From a checkpoint of a small mixture-of-experts model trained on Wikipedia.
Size: 15 layers, width 320, vocabulary 16384, 31.1M parameters.
Experts: 16 experts in each of 15 layers, 144 GELU neurons an expert, a sigmoid router.
Training: a variant of SOAP for the experts, 284M tokens.
Below are experts of layer 12 (counted from 0) of a mixture-of-experts language model. Rows are named router (the router's row for the expert), up (a neuron's input weights, with its number) and show model dimensions 64-127. Each number is 128 + 24 x the weight over its row's rms, rounded and kept within 0 to 255.
Before each expert's rows: "comes after" lists some tokens at least twice as common just before its tokens as in all text. This comes from a sample of Wikipedia text that the model never trained on. Tokens count by the router's weight.

# expert 0
comes after: " the", "\n", "-", " The", "The", ";"
router [130 112 116 160 154 165 168 123 158 148 141 134 150 143 177 113 103 137 122 132 149  99 122  92 152 145 136 133  87 158 115 166 102 112 155  87 160  91 131 151 118 138 114 120 141 129 124 132 134 120 100 138  90 103 102 135 123 143 160  85 110 121 162 146]
up0 [122 118 162 141 118 148 153 113  95 112 161 147  98 165 118 112  89 124 135 112 119  93 119  98 156 118 111 111  98 137 116 126 135 147 106 129 117  71 133 138 116 100 100 129  84 137 142 162 126 140 128 153 136 134 104 154 141 157 122 138 127 137 129 167]
up1 [144 118 166 150 137 137 112 116 102 108 120 162 176 149 188 143 117 117 165  80 133 136 146 122 111 105 147 115  81 139 172 131 111 123 111 157 123 130 141  88 112 134 162 149 103 154 155 114 120 107 112  87 125 151  92 142 116 149 152 117 117 131 133  80]
up2 [158 117  97 122 144 140 140 154 103 135 147 109 132 111 162 114 107 117 154 115 156 144 124 162 126 101 121 126  97 163 113 155 108 127 155 131 182 113 135 121  95 128 120 134 140 110 121 109  95  95 166 175 143 124 116 140 132 141 107 108 135 163 123 122]
up3 [ 94 138 127 146 143 133 130 152 130 169  73 141 149 157 171 108 122  94 127 160 153 131 101  98 120 137 156 113 118 144 121 152 141 154 182 124 131 112 105  98 108 117 133  99 127  75 137  94 118 152 127 105  91 165 139 177 125  74 125 120 123 128 115 132]
up4 [127 133 143 122 164 125 126 107 139 104 148 129 125 154 138 156 109 124 106  95 153 119 150 142  83 158 148 178 139 139 114 122 106 173 142 152 116 129 147 123 162 151 106 114 134  76 151  81 179  98 143 120 114 125 146 135 131 144 128 100 151  99 154 164]
up5 [177  92 133 122 134 135 133 147 148 128  92 109 139 158 138 128 128 173  76 141 125 122 150 122 106 124 139 123 115 171  87 166 110 149 175 118 103 119 122 153 138  82 139 136 137 130 124 120 143 141 109 129 155 157  88 136 144 134 101 162 106 134 196 100]
up6 [132 159 167 143 108 145  92 156 125 154 125  94 120  82 112  85  96 129  69 156 137 146 129 124 191 124 112 131 134 115 158 123 161 135 148 167 114 121 127 123 104  89 114 136 143 100 103  97 117 125 163 123 134 171 118  80 103 115 166 121 140 117 121 133]
up7 [102 140 116 141 130 162 156 150  97 138 143 137  74 112 172 103 150  99 105 151 126 116 116 128 118  86 111 149 128 125 149 136 121 138 136 114 148 124  94 151 114 104 137 124 118 172 124 141 157 145 111 151  90 125 147 131 140 145 129  88 190 156 149 133]
up8 [142 166 139 161 139 131 136 131 133 137  78 128 155 139 114 136 121 153 127 113 181 143 122 106 132 123 126 141 115 169  87 104 137 128 121 140 113 117 119  97 165  97  74 139 103 131  93 124 145 153 102 115 139 126  96 146 139 135 126 132 113 122 125 135]
up9 [132 144 102 150 128 118 104 140 128 160 117  80 140 120 113 119 103 112 148 123 135 101 111 125 132 132 124 129  91 123  68  73 129  68 126 135 127 135 159 121 126 129 222 150  98  69 151  97 141 118 130 145 121 148  94 139 139 168 128 115 143 168 120 130]
up10 [107 133 140 145 134  98 167 157 137 150 119 130 139 106 118 147 101 145 134  68 165 163 126 125 155 122 150 114 105 107 115  79 130  95 173 125 124 110  70 102 110 130 110 152 134 138 122 127 117 119 132 126 132  94 119 123 136 111 153 136 100 153 175 119]
up11 [119 130 149 160 136 181 128 120 159 132 158 122 155 162 148 154 115 127 149 155 144 133 105  84 123 117 165  97  82 105  63 100 119 119 107 111 147 148 133 119 107  99 120 144 123  91 148  97 114  82 116 116 121 101 118 139  90  93  68 153 175 120 134 176]
up12 [130 135 131 138  86  74 151 161 154 138  95 145 130  62 207 144 167 130 152 112 161 172 121 141 137 104 172 123 119 175 124 114 153 163 163 118 107 140 135 138 113 129 107 136 107 167 102 137 151 123 125 127 114 168 184 103 126 134 119  98 167  95 102 147]
up13 [146 154 143 132 136 110 116 116 128 172 102 131 171 174 116 154 156 134 110  96 133 133 113 107 145 168 125  71 152  95 103  99 109 142 133 129 141 137 134 122  96 113 115 103 108 118 164 112 116 155 115 148 154 100 116 166 140 120 130 105  95 146 136 101]
up14 [116 152 142 145 169 170 112 152 109 150 130 131 119 170 123 128 138 108 134 146 133  82 110 131 140 137 159 165 127 130 146 123 133 109 135 176 140 105 123 116 160 135 114 109 161 101 148 167 114 163 115 156 111 117 165 163  93 137 149 147 106 114 148 126]
up15 [131 130 156 166 105 153 127 180 126 165 122  90 121 126 140 106 137 144 152 141 109 166 141 131 165 118 133 148 137  61 114 155 127 171 119 175 120 100 159 142 122 122 125 119 126 123 120 114 141 119 116 110 129 121 140 119  81 110 159 139 123 119 101 120]
up16 [130 106 171 133 170 135 135 129 152 124 151 103 113 146 132 116 110 125 144 140 140 123 105 132 142 128 166  95 114 123 109 148 164 137 102 109 119 144 121 153 110 134  91 117 121  67 118 116 128 111  77 127 144 147 127 150 112 131 123 113 163  97 127 112]
up17 [100 128 144 118 133 134 129 109 119 105 109  89 144 145 147 130 114  73 150 116 151 133 123  90 130 136 126 100 140 164 124 134 154 155 152 132 160 105 140  99 133 109 145 109 161  93 134 146 133 102 117 144 146 171 101 105 139 124  93 110 141 107 144 105]
up18 [138 133 176 142 118  92 152 139 127 116  94 111 140 137 155 140 181 105 122 116 115 133 114 110 150 121 128 118 142 121  93 134 147 164 134 141 167 105 126 151 126 149 112 120  93 112 153 148  93 112 119 114 132 150 133 159 119 145 115  81  87 103 146 134]
up19 [162 146 151 126 125 161 109 123  84 127 139 100 148 126 129 115  95 132 130 135 157 116 136 106 104 105 126 151 107 143 156 105 128 117 110 153 104 158  88 117 122 133 162 149 109 124 128 124 174 151 100 146 133 142 123 155 152 166 128 110 107  85 112 102]

# expert 6
comes after: "2", "0", "9", " (", " was", " –"
router [127 114 137 161 118 119 151 117 114 137 125 132 123 148 152 100 119 112 123 150 145 136 125  71 150 153 145 114 124 166 110 167 124 124 116 115 174 113 125 123 143 133 165  89 160 116 138 162 122 100 117 136  98  94 139 129 120 162 133 133 146 118 195  93]
up0 [118 178 153 155 121  90 126 137 115 126 134 162 149 105 173 104 157 152 165 127 105 128 142 138 144 158 137 144 125 127 132 169 123 127 129 146 134 141 136 108 135 113  94 146 165 132 142 108  96  67 114  82 102 115 139 109 126 135 129 155  92 116 112 109]
up1 [170 106 152 144 133 140 129 139 123 144 162 124 110 181 119 105 124 155  49 154 153 149 129 130 159 129 115 120 119 162 138 122 163 137 150 167 157 139 194 144 135 129  65 132 130  96 105 159 138 114 120 135 125 133 157 181 124 154 138 103 145 100 157 146]
up2 [166  92 130 138 104 158 175 149 118 110 105 114 138 116 124 147 155  78 145 150 153 128 148 173 107 112 152 120 146 154 137 145 147 130 128 112 144 107 107 126 113  97 108  89  74 144 124  97 104 127 136 131 102 159 109 157 137 137 113 135 136 135 160 153]
up3 [134  75 150 143 142 138 107 113  82 147 123 129  86 174 142 149  76 162 129  93 111  99 127 148 165 120 136 141 143 125 104 131 121 146 131 150 135 120 140 121 141 105 155 106 132 127 162 138 139 189 131 108 108 131 117 143 150 131 113 134 116 129 160 113]
up4 [154 154 156 134 111 129 119 146 109 145 173 109 143 186 148 137 115 138 106 125 130 118 129 116 143 110 112 142 114 149 125 129 131 153  80 116 132 105 107 127 115  99 148 128 139  99 167  87 117 141 144 133 124 140 153 161 129 133 102 130 132 117 143  93]
up5 [ 91 126 134 139 147 130 128 128 136 154 140 123  88 145  98 163 120 126 130 129 117  80 108 147 133 179 106 135 118 125 103 134 138 144 111 103 182  89 146 100 121  99 134 135 117 107 136 130 182 147  94 114 127 108  96 102 102 114 130  93 115 174 186 183]
up6 [143 141 117 173 130 126 169 164 122 110 121 169 113  99 158  81 151  91 106 124 117 169 135 135 122 127 115  58 141 168  98 151 112 131 179 108 122 144 177 103 128 116 148 131 143 129 151 112  95  82 132 133 132 142 103 123 120 138 139 105 159 154 167  98]
up7 [166 150 146 145 170 108 154 121 132 143 125 120 130 162 166 126  92 124 106 138 127 154 109 130  98 112 133 121  91 141 136 110 180  70 133 128 110 138 141 116  59 132 143 133  93  95 177 117  98 124 137 136 109 148 116 151  90 140 145 130 124 150 115 160]
up8 [132 163 149 157 136 129  98 109 116 153 100 117 107 109 132 161 171 130 173 155 110 153 155 141 132 126  97  87 178 100 101 125 109  92 140  88 115 123 108 164 122  90 107  92  98 111 109 133 129 168  90 158 119 151 136 139 116 109 153 196 142 115 151 120]
up9 [131 114 129 134 155 136 153 141  58 132  87 113 140 129 152 105  71 137 107 150 147 143 124 151 120  99  89 125 145 136  55 127 168 117 132 150 127 118 113 133 141 132 187 118 118 124 169  95 161 136 112 166 119 113  62 110 138 162 137 123 115 106 158  94]
up10 [139 108 119 144 105 139  90 141 101 128 131 135 134 139 142 108  94 102  85 158 151 138  97 124 113 134 140 137 107  98 121 128 109 139 185 127 131 138 144 138 106 143 170 125 103  99 126 175 116 148 140 128 103  89 128 123  83 112 138  97  90 126 131  81]
up11 [110 159 138 151 104 132 141 102  71 129 122 130 147 106 148 151 137 126 130 153 127 136 125 139  75 129  88 137  86 144 115 143 117 109 131 133 134 110 175  89 118 157 106 120 118 139 110 149 112 119 160  96 161 140 131 124  94 140 134 126 174 144 117 120]
up12 [139 143 155 140 116 143 139 129 121 109 115  71 126 112 121 114 204 143 127 128 118 137 158 109 161 155 121 101 114 121 111 139 150 143 107 158 139 121 151 128  97 102  71 136 149  95 134 140 142  58  98 143 117 107 125 165 121 149 115 135 138  93  99 157]
up13 [136 117 121 147 131 153 154 132 146 127 147  75 148 114 126 128  79 116 146 149 131 105 166 155 134  94  79 160 128 147 138 119 116 187  99 227 147 155 168 113 147 118 116 112  94 116 160 160 111 122 117 143 127 134 119 156 151 131 118 109 149 161 104 128]
up14 [153 121 155 169 101 127 149 157 114 120 156  78 126 165 161 126 141 127 145 111 115 145 130 149 162 140 128 150 114  95 154 102 120 117 114 158  83 129 130 189  89 138 164 117 104 141 117 117 154 151 149  68 140 130  92 157 101 118 176 106  89 150 121 126]
up15 [154 121 176 140 178 138 116 150  96 150 160 141 165 163 137 154 100  97 135  92 101 112 116 148 157 134 142  89 115 157 107 128 126 118 143 133 147 155 115 119 107 122 146 118 121 135 143 150 124 143 146  87 145 108 137 174 126 158 106 144 138 151 120 115]
up16 [135 140 169 141 164 153 118 122 124 138 133 101 135 129 137 102 114 159 143 149 102 171 129  86 150 179 119  88 107 122 138 137 119 119 159 144 154 154 135 128 172 126 102 149 100 108 122 152  72 131 118 129  94 105 166 135 107  81 142  77 114 109 114  87]
up17 [192 120  90 154 153 124 168 120 114 120 122 110 146  99 153 142 181 107 116 202 133 132  89 147 132 126 123 112 162 153 152  73 105  97 130  96 110  81 139  79 142 120 142 106 147 113 174 126 110 113  82 149 131 134 111 110 131 155 105 147  96  70 118 117]
up18 [149 118 134 153 124  96  89 141  86 132 142 118 133 121 155 116 124 155 147 131 146 136 112 123  96 149 131 178 117 130 124 124 150 151 161 118 157 119 125 123 148 132 123 122 145 161 170 174 157 127 123 153 113 119 148 126  81 164 140 124 125  94 120 125]
up19 [141 140 162 148  57 123 134 180 133 128 181 100 155 129 183  98 162 140 147 133 137 123  88 115 105 109 100 145 131 152 129 120 121 127 166 142 167 153 147 115 108  97  75  85 116  80 139 123 115 137 100 140 113 108 145 137 128 124 124 115 106 159 153  71]

# expert 11
comes after: " ", "–", " B", " /", " H", " K"
router [135 137 151 151 138 144 156 147 150 125 125 114 131 115 121 143 108 121 142 131 136 133 146 130 133 135 158  89 140 121 114 146 121 141 110  88 116 166 120  74 143 125  99 123 119  94 135 109  81 136 129 112 148  60 133 119 147 164 183 138 137 109 155 153]
up0 [135 149 152 144 128 106 147 119 100 149 133 108 142 129 115 112 132 181 129 133 124 167 115 151 128 135 152  81 100 168  85 147 124 115 156 150 104 105 133 158 169  62 120 139 103 129 125 105 147  90 141 107 117 174  88 175 157 114 140 177 165  99 124 160]
up1 [125  93 148 153 123 135  94 150 103 136 128 145 144 104 117 116  83 129 182 144 126 125 104 156 147 149 113 118 126  92 129 156  95 155 130 147 124 115 160  91 139  93 104 160 114  92 122 151 158  92 133 105 143 137 149 127 152  93 113 134 116 123 113 127]
up2 [161 139 100 126 127 161 113 108 122 132 130 125 166 158 142  85 114 157  90 132 133 160 143 123  96 124  98 118 173 138 145 182 148 141 141 125 115 115 146  77 138 111 113  96 118  82 101 137 115  82 131 164 147 172 106 166 112 165 129 171  91 122 140 126]
up3 [124 102 132 145 116 134 174 111 127 128 112 124 166 184 137 126 100 138 130 149 120 139 126 174 138 121 173  94 120 163 107 160 123 109  93 131 133 150  99  97 119 117 110 141 120 120 170 122 134 107 102 110 145 136 129 134 122 110 132 137 143 133  92 101]
up4 [111  88 123 146 133 122 117 142 135 124 165 100 144 125 132  91 143 141 108 117 157 101 115 132 148 130 115 131 145  88 121 131 123 119 169 135 152 118 131 119 148 126 123 131 135  79 164 107 130 137 142 150 123 126 101 132  81 177 114 129 159 142  81 134]
up5 [166 140 139 156 103 130 165 129  94 146 144 117 106 119 177 143 113 111 159  72 147 104 149  90 126  90 151 132 124 131 114 146 113 136 157 149 171 143 150 130 118 102 139 121 127 127 136 112 115 121 120  88 127 176 121 152 131 102 136  87 145 117  81  83]
up6 [114 106 143 140 125 122 136 148 133 129 165 153 161  79 100 118 129 133  88 145 154 103 128 129 144 160 169 104  98  99 116 114  63 126 165 145 134 100 121 127  85 133 170 128 159  97 149  92 111 103 134  75 157 103  84 127 144 137  78 144  91 138 150 127]
up7 [161 180 126 138 141 118  90 135 116 123 116 139 148 115 154 127 129 117 137 121  96 132 101 116 146 136 104 104  90 142 155 124 107 127 138  79 132  79 150 142 127 147  84 188 122  58 121  81 138  62 105 119 123 128 141 146 135 163 116  80  96 103  89 122]
up8 [ 86 194 115 138 141 151 100 108 104 160 125 163  98 163 144 126 119  90 150 160 118 142 133 112 124  97 138 124 154  81 113 103 143  91 107 145 104 106 107 105 169 118 171 145 138 137 159 136 160 123 124 153 133 127 141 156 171  93 153 119 138 101 111 136]
up9 [151 159 100 141 154 106 104 178 134 119 133 135 173 120 171  89 158 146 162 159 131  42 149 132 105 137 152 121 106 165 106 146 158 133 188 171 134 111 121 118 121 154 153 106 157 126 134 135 133 158  86 130 133 116 153 138  89 125 148  97  67 126 125 140]
up10 [112 148 157 156 121 140 128 151  88 142 169 128 113 165  74 125 155 110 102 166 104 133 151 111 190 154 113 150 118  97 116 119 152 120 125 128 106 157 133 114 129  89 130 127 132 138 125 123 113 134  90 123 103 136  75 152 143 166 155 158 109 130 170 181]
up11 [125 145 129 124 137 169 117 140 165 137 141  98 126 124 154 172 129 112 134 128 134 142 139 136 111 145 180 160 149 124 120 166  83 119 138 151 171 145 159 150 144  89 149 108 169 122  78 136 148 118  94 138 134 118 131 121 105 110 132 161 126  93  98 129]
up12 [167  86 154 149 121 131  96 138 161 151 109 116 131 165 169 118 104 159 119 150 152 143 127 155 132 101 122 200 104 157 181 156 147 129 184 139 138 147 151 107 136 127 114 128 104 106 112 152 147 106 128 107  94 124 162 112 104 123 138 145 146 149 131  60]
up13 [117 109 139 146 122 166 125 137 148 135 139  67 169  99 181 173 103 131 140  93 107 147 118 101 127 136  99 146  89 103 102  92 113 129 109 123  82 122  54 124 141 110 146 101  89 156 112 106 137 200 126 113 136 146 148 143 121 120 117 109 122  86 185 109]
up14 [ 66 164 151 137 126 108 139 131  92 131 141 157 163 151 119 141 165 118 112 166 125 161 144 117 117 142 115 127  94 109 103 121 123 131 133 160  87 110 107 122 117 128 141 105 169 143 125 130 142 116 153 120 181 111 118 102 141 151 138 119 142  70 140 101]
up15 [115 134 153 150  95 122 182 112 119 125  90 113 144 110 125 115 132 103 114 117 132 171 141 158  86 102 120 125 127 152 126 134 107 105 125 103 185 143 144 122 131 126 152 129 152  63  78 131 151 111 123 143 105 130 110 126 120 129 135 111 124 100 147 157]
up16 [134 135 134 129 163 130 133 128 124 115 115 119 121 128 118 128  64 123 143 156 131 124 143 135 110 125 129 100  87 142 133 137 138 117 161 189 141 136 144 134  81 119 162 119 127 112 109 166 146 148 131 138 125 115  92 119 134 132 137 139 147 136 112  99]
up17 [190 157 175 133  93 151 133 107 152 167 115 129 150 136 136 146 115 142 204 136 169 129  73 117 102 132 122  95 104 121 139 112 115 101 124 127 113 169 111 115 155 100 126 112 112 130 166 139  79 113 105 158 111 103 172 160 122 122 105 141  92 146 147 157]
up18 [121 142 127 132 113 129 157  99 132 134 127  87 132  88 110 122 109 109  98 137 143 105 143  51 160 147 126 149  74 103 114  89 132 164 137 129 173 175  98 105 178 114 132 135 129 147 155 108 127 150 117 143 153 145 144 104 174 175 103 134 101 141 132 101]
up19 [146 137 136 143 132 111 117 154 155 151 146 106 158 165 164  88 109 132 122 140 120 126  60  99 150 117 108 114  95 170 147 184 163 195 142 135 118 141 137  93 115 126 128 150 123 143 101 161 136  90 129 154 153 106 117 119 111 136 164  86 131 108 102 109]

# expert 4
comes after: "\n", ".", "9", "\"", " by", ".\""
router [124  96 139 134 143 135 171 109 142 131 123 137 116 148 122 138  93 120 175 121 176  98 192 114 158 172 135 107  97 129 106 147 173 140 124 132  95  86 159 138 120  83 105 137 121 173 104 114 116 128 121 128 125 124 143  87 130 184 144  75 139 126 125 125]
up0 [146 168 112 118 156 153 148 150 130 128 175  96 175 110 143 124 146 109 123 151 124 111 141 153 140 121 116 125  96 140 116 136 108 106 100 128 143 125 157 120 138 150 109 101 138  94 102 153 122 172 110  75 136 104 137 133 109 128 117 127 144 152 119 133]
up1 [155 163 153 148 146 122 138 105 131 155 105 159 159 141 155  83 132  77 195 116 137 138 107 122 110 144 113 146 101 153  84  99 137  98 157  96 159 119 127 112 129 157 106 109 129 114 117 145 110 148  94  70 119 161 117 130 129 134 122  98 134 117 131 134]
up2 [180 129 162 117 168 147 138 133 125 144 130 110 159  96 141 136 106 111 144  95 153 121 126 110 126 145 144 180 112 148 145 158 120 120 107 121 172 106 116 134 123 104 138  77 177 131 162 171 105 116 121 154 163 123 114 147 116 118 121 144 191 107 116 135]
up3 [132 117 159 132 165 157 141 131 109 135 141 117 141 106 153 110 105 115 113 107 155 144 114  72 150 144 126 169 136 152 138  88 146 116 121 122 106 150 117 147 125 122 117 123 118 108 143 108 121 133 171 110 147 101 118 139 115 161 113 145 168 122 159 130]
up4 [151  93 137 140 131 128 171  82 107 145 120 137 139 125  91 108 158 123 142 125 108 164 204 110 134 141 130 101 108 155 133 161 136 118 145 151 136 111 169 122  94 132 126 142 103 135 144  88 166 136 109  55 131 161  97 120  99 118 101 140 174 150 116 104]
up5 [125 154 120 118 152 141 124 139 126 163 119  93 125 166 117 125  95 102 106 137 141 119 156 172 142 156 141 148 113 135 127 117 110 145 119 139 127  92  92 129 155 156 167 132 166 128 161 114 113 142 136  82 146 115 176 124  90 158 103 154 125 127 167 122]
up6 [122 131 146 150 144 136 102 108 111 140 105 131 140 108 122  79 131 156 157 134 130 153 136  95 154 147 135 137 117 112  82 104 129  96 112  90 142 131 143 122  97 147 180 123 127 126 107 116 123 144 110 109 106 165  79 144 136  99 161 112 111  99 148 153]
up7 [149 142 139 127 157 134 158 125 158 128 108 126 144 126 116 160 114 113 108 142 128  99 109 137 126 138 142 195 129  87  98 146  69 152 129 154  97 129 135  92 105 121 145 122 131  69 131 115 114 158 107  99  81 123 155 124 150 110 134 132 138 137 133 100]
up8 [151 109 114 125 137 155 141 136 142 168 160 101 194 137 166  86 139 183 133 126 135 140 102 124 137 123 114 136  95 167 122 163 146 148 126 160 115 119 106 134 119  82 110 131 147  82  94 161 140  92 125 143  89 138 139 113 124 100 132 129 138 100 102 116]
up9 [128  90  91 140 137 108 121 153 120 121 124 129 159 148 122 115 107 131 152 118 138  74 131 161 141 132 118 118  86 147 135 145 148 100 113 178 147 122 159 115 123 123 115 164 128 153 145 118 114 115 118 144 104  73 151 124 161 162 124 110 133 133 139  74]
up10 [129 131 160 148 135 128 119 124 136 154 120  75 111 149 148 139 137 136 178 113 118 142 114 109 147 101 115  74 119 128 128  99 153 125 136 120 137 158 128 148 149 105 108 135 203 120 182 175 138 144 150 125 146 135 140 147  49 122 163 139 140 147  89 117]
up11 [151 108 105 124 129 132  86 146 102  94 144 144 107  99 123 119 120 153 125 112  92  97 112 101 108 132 130 120 123 153  76 129 167 144 157 149 113 106 125 179 113 138 162 148 122 115 138 124 162 152  98 143  97 150 139 131 102 146 143 170 152 120 144 121]
up12 [153 114 161 118 103 103 164 149 114 145 160 122 140 178  98 135 164  86 142 149 168 109 161 196 112 154 167 138 113  91 138 110  97  74 124 130 133 136 108 106 147 128 162  86 115 139 120 119 127 142 102 115 138 128 106 142 120 125 152 136 127 132 164 109]
up13 [123 157 142 127 130 165 108 127 132 109 161 132 108 176 138 124 119 175 145 136 125  86  98 117 190 186 118 102 114 167 132 107 152 135 118 132 117 136 175 164 123 145 150 105 166 110 108 150 112 142 125 131 155 141 113 158 134 121 137  97 151 136 131 140]
up14 [150 155 112 138 144 103 102 170  99 147  98 133 132 110 154 135 129 122 165 129 160 125 135 134 139 107 117 109  90 115 153 146 115 179 120 120 113  84 124 139 153 165 122 156 106 102 118 148 118 133 169 135 136 161 136 134 145 111  94 151 137 134 113 143]
up15 [170 139 176 138 120 145  89 152 167 131 137  93  93 129 137 120 108 170 102 122 119 151 140 143 131  90 101  85  92 108 133 151 116  95 115 106  87 135 153 122 143 109 139 104  86 140 164  74 135 131 113 127 110 127 143 140 125 118 113  87 179 123 142 143]
up16 [149 134 166 149 118 143 164 118 121 149 114 124 116 121 158 146 117  87 120  92 144 165 143  91 115 135 119 134 117 126 159 166 125 151 151 121 147 125 111 139 155  88 103 116 142  97 139 113 125 131 107 159 124 131 147 112 142 170  96 138 159 120 124 113]
up17 [134 109 110 131 168 151 127  84 100 115 133 141 130 119 102  90 137 146 132 137 150  94 184 137 138 158 123 132 139 173 103 134 114 143 166 113 131 138 120 106 103 138 151 158 116 106 111 120  98 119 145 145 164 138 120 129 106 165 133 152 144 116 112 121]
up18 [116 119 128 137 101 142 126 141 125 142 190  92 110 153 133 120 120 120 105 152 159 159 123 127 117 110  95 131 105 136 170 145 166 138 161 149 109 145  83 156 160 130 130 140 163 144  61 130  92 165 118  97  81 167 122 113 110 128 130 100 140  89 160 111]
up19 [167 129 115 132 133 137 113 146 167 105 127 127 135 143 146 119 203 123 130 144 156 102 139 119 151 100 111 105 130 139 114 116 133 115 160 120 118 161  94 137 122 129 109 111 135 155 105 171 110 116  92 124 131 199 121 148 140 151 144 122 116  94 153 109]

# expert 2
comes after: " ", "1", "2", " (", " \"", " I"
router [155 141 101 142 155 144 132 135 144 147 131 104 117 140 127 130 126 113 120 117 125 149 185 129 168 161 129  89 157 136 116 117 111 113  80 127 143  80 119  79 143  89 124 146 143 150 148 112 119 143 123 152 130 106 152 140 150 163 129 110 129  93 114 137]
up0 [142 134 130 140 104 156 108  94 110 125 132 126 127 142 112 137  90  88 159 136 166 153 131 130 118 150 128 145 147  85 163 131 107 134 119 122 122 102  97 143 135 100 114 100 151 107 160 108 100 141 164 137  98 116 111 163  98 126 105 139 134  93 129 130]
up1 [112 150 147 157 194 140 115 123 161 165 105 162 162  97 110 139 132 137 100 113 142 119 112 115  80 137  50 138 118 148 130 109 140 119 169 129 191  86 154 126 148 109 114 105  94 127 119 137 120 114 161 154 135 132 120 131  98 144 110 111 123 119 166 155]
up2 [136 143 135 140 165 106 129 156 116 124 130 146 131 144 118 139 119 178 186 105 168 160 154 161 154 112 133 146 134 130 129 168 150 120 119  98 135 108 124 162 110 128 143 157 175 131 114 127 115 118 126 125 105 137 124  86  85 134 107 156 126  93 134  94]
up3 [150  84  91 169 122 138 140 125  98 133 126 141 131 116 137 110  87 152 115  92 146 120 181 122 161 140 118 103 141 113 169 114 131 111 135 116 117 129 164 137 105 115 162 130 141 107 149 154 133 147 126 125 125 120 163 123 164  90 111  91 125 126 143 192]
up4 [149 143 141 141 112  97 152 138 113 134 179 113 121 116 125 143  49 129 129 122 144 118 144 139 150 141 105 152 127 134 119  79 100 157 137 145 117 113 118 103 135  77 113 100 136  66 138  96 129 142 145 142 122 106 130  75  90 135 162 136 141 182 158 150]
up5 [115 131 143 138  90 162 132 117 130 108 135 141 118 187 114 146 105 117 130 154 124 124 144 113 193 122 139 118 178 118 155 121 117 132 101 128  55 131 111  87  93 107 158 109 155  69 122 143 161 113 111 141 116 140 110 140 127 162 112  75 140 114 140  97]
up6 [130 142 143 143 121 135  79 147 142 117 118 134 148 113 148 120 121 165 160 100 141 133 123 112  94 189 137  93 132 143 133 109 108 112 116 122 119 131 138 126 185 144 130 151 120  91 141  92 151 115 157 121 144 132 119 183 179 160 156 145 120 136 152 140]
up7 [122 162 149 108 115 138 134 136 134 145 107  94 107 145 172 134 100 188 156 118 109 109 158 126 121 132 141 112  72 112  89 117 143 167 101 166 107  95 121 148 114 153  86 101 115 143  60 120 119 133 130 156 182 115  98 155 130 163 107 131  85 148 105 101]
up8 [ 92 132 118 149 158 176 118 177  93 136 130 145 118 138 110 165 145 144 120 130  99 124  94 171 143 139 127 104 140  87 102  73 127 120  98 174 116  91 174  86 162 123 154 135 116 161 124  76 113 143 146 162 104 140 103 125 138 127 141 125  97  96 130 146]
up9 [ 98  72 103 123 132  93 156 117 113 105  89 153 108 171 132 131 108 143 128 105 144 119 149  82 148 151 142 106 114 132 116 139 100 100 139 147  85 148 131 119 121  89 130 153 108 119 131  85 120 137 141 121 142 156 108 138 100 148 147 152 130 161 133 161]
up10 [167 133 118 176 144 147 135 132 107 129 109 103 100  73 109 108 144 115 128  84 167 106 134 109 151 101 165 147  79  83 141 141 103 139 125 130 138 138 113 141 103  98 138 157 107 151 132 100 128 170 122 139 158 142 136 123 123 117 107 111 149 100 150  74]
up11 [154  91 135 138 114 136 128 129  92 138 143 145  87 164 142 128 150 131 167 136 144 122 136 151 149  91 141 125 109 131 152  90  85 140 127 146 121 159 101  88 127 142 165 114 137 104 114  82 119 129 123 116 169 122 100 175 107 134 133 145 122 128 122 138]
up12 [146 130 127 142 148 133 194  90 156 148 131 161 130 159 144 124 108 161 107 127 116  86 158 123 131 173 132 115 128 137 131 120 109 182 101 117 133  94 139 100 122 109 158 136 139 134 135 117 134 136 150 100 147 128 117 197 139 175 101 104 157 138 149 112]
up13 [126 106 185 128 148 135 136 140 128 127 137 103 133 125 147 143 125 174 132 143 162 127 174 114 111 151  86 139 128 133 192 132 111 168 139 140 137  88 143  75 126 141  96 117 105 130 146 112 137 139 142 142 114 142 121 131  77 133 116 125 113 105 153 123]
up14 [134 135 106 146 134 145 146 130 112 139 130 102 144 135 129 165  98 123 120  99 164  96 142 111 157 181 141 111 107 129 112 170 143 139 105 152 120 118 158 147 143 142 143 119 175 148 150 134 119 113 154 119 168 149 123 146 119 157 119 115 110 154 123 142]
up15 [121  81 145 124 113 147 133 118 106 144 135  88 115 144 104 123 107 102 120 172 159 135 149 111 102 135 133 102 100 141  85 120 130 123 187 148 133 184  88 112 125 137 118 157 135 199 158  86 131 136 121 110 117 161 147 123 103 124 135 116 108 103 136 126]
up16 [105 143 170 138 108 125 108 124 132 153  99 129 130 135 122 145  94 172  88 119  90 159 127 100 173 164 130  94 100 137 116 113 145 128 104 151 139  96 151 126  93  91 171 135 168 129  93  79 113 105 141 134 106 135 122 180 161 107 136 127  97 125 160 155]
up17 [164 123 165 140 187 140 127 128 105 123 150  79 165 153 142 116 137 135 116 124 120 100  95 152 119 118 110  89 147 130 113 127 114  92 107 162 139 141 135 148 148 120 170 138  63  99 142 105 134 134 145 135 123 120 116 118 129 100 125  88 122 128 143 115]
up18 [170 164 150 138 132 149 126 111 122 134 102 127 107 114 156  90 119 133 156 142 125 118  86  97 146 122 165 120 134  69 111  88 102 126 147 116 112  66  85 135 145  98 105 144 149 162 167 144 111 179 128 177 134 165 132 140 183 128 141 167 137 106 131 121]
up19 [143 103 127 141 144 158  80 140 108 118 120 124 146 124 128 102 148 175 147 129 128 112  93 129 135 133 151 123 111 111 117 137  75 156 160 121 120 111 114 124 157 123 115 159 148 108  93 110 129 127 151 158 113  68 103 129 104 163 126 111 174 122 156 146]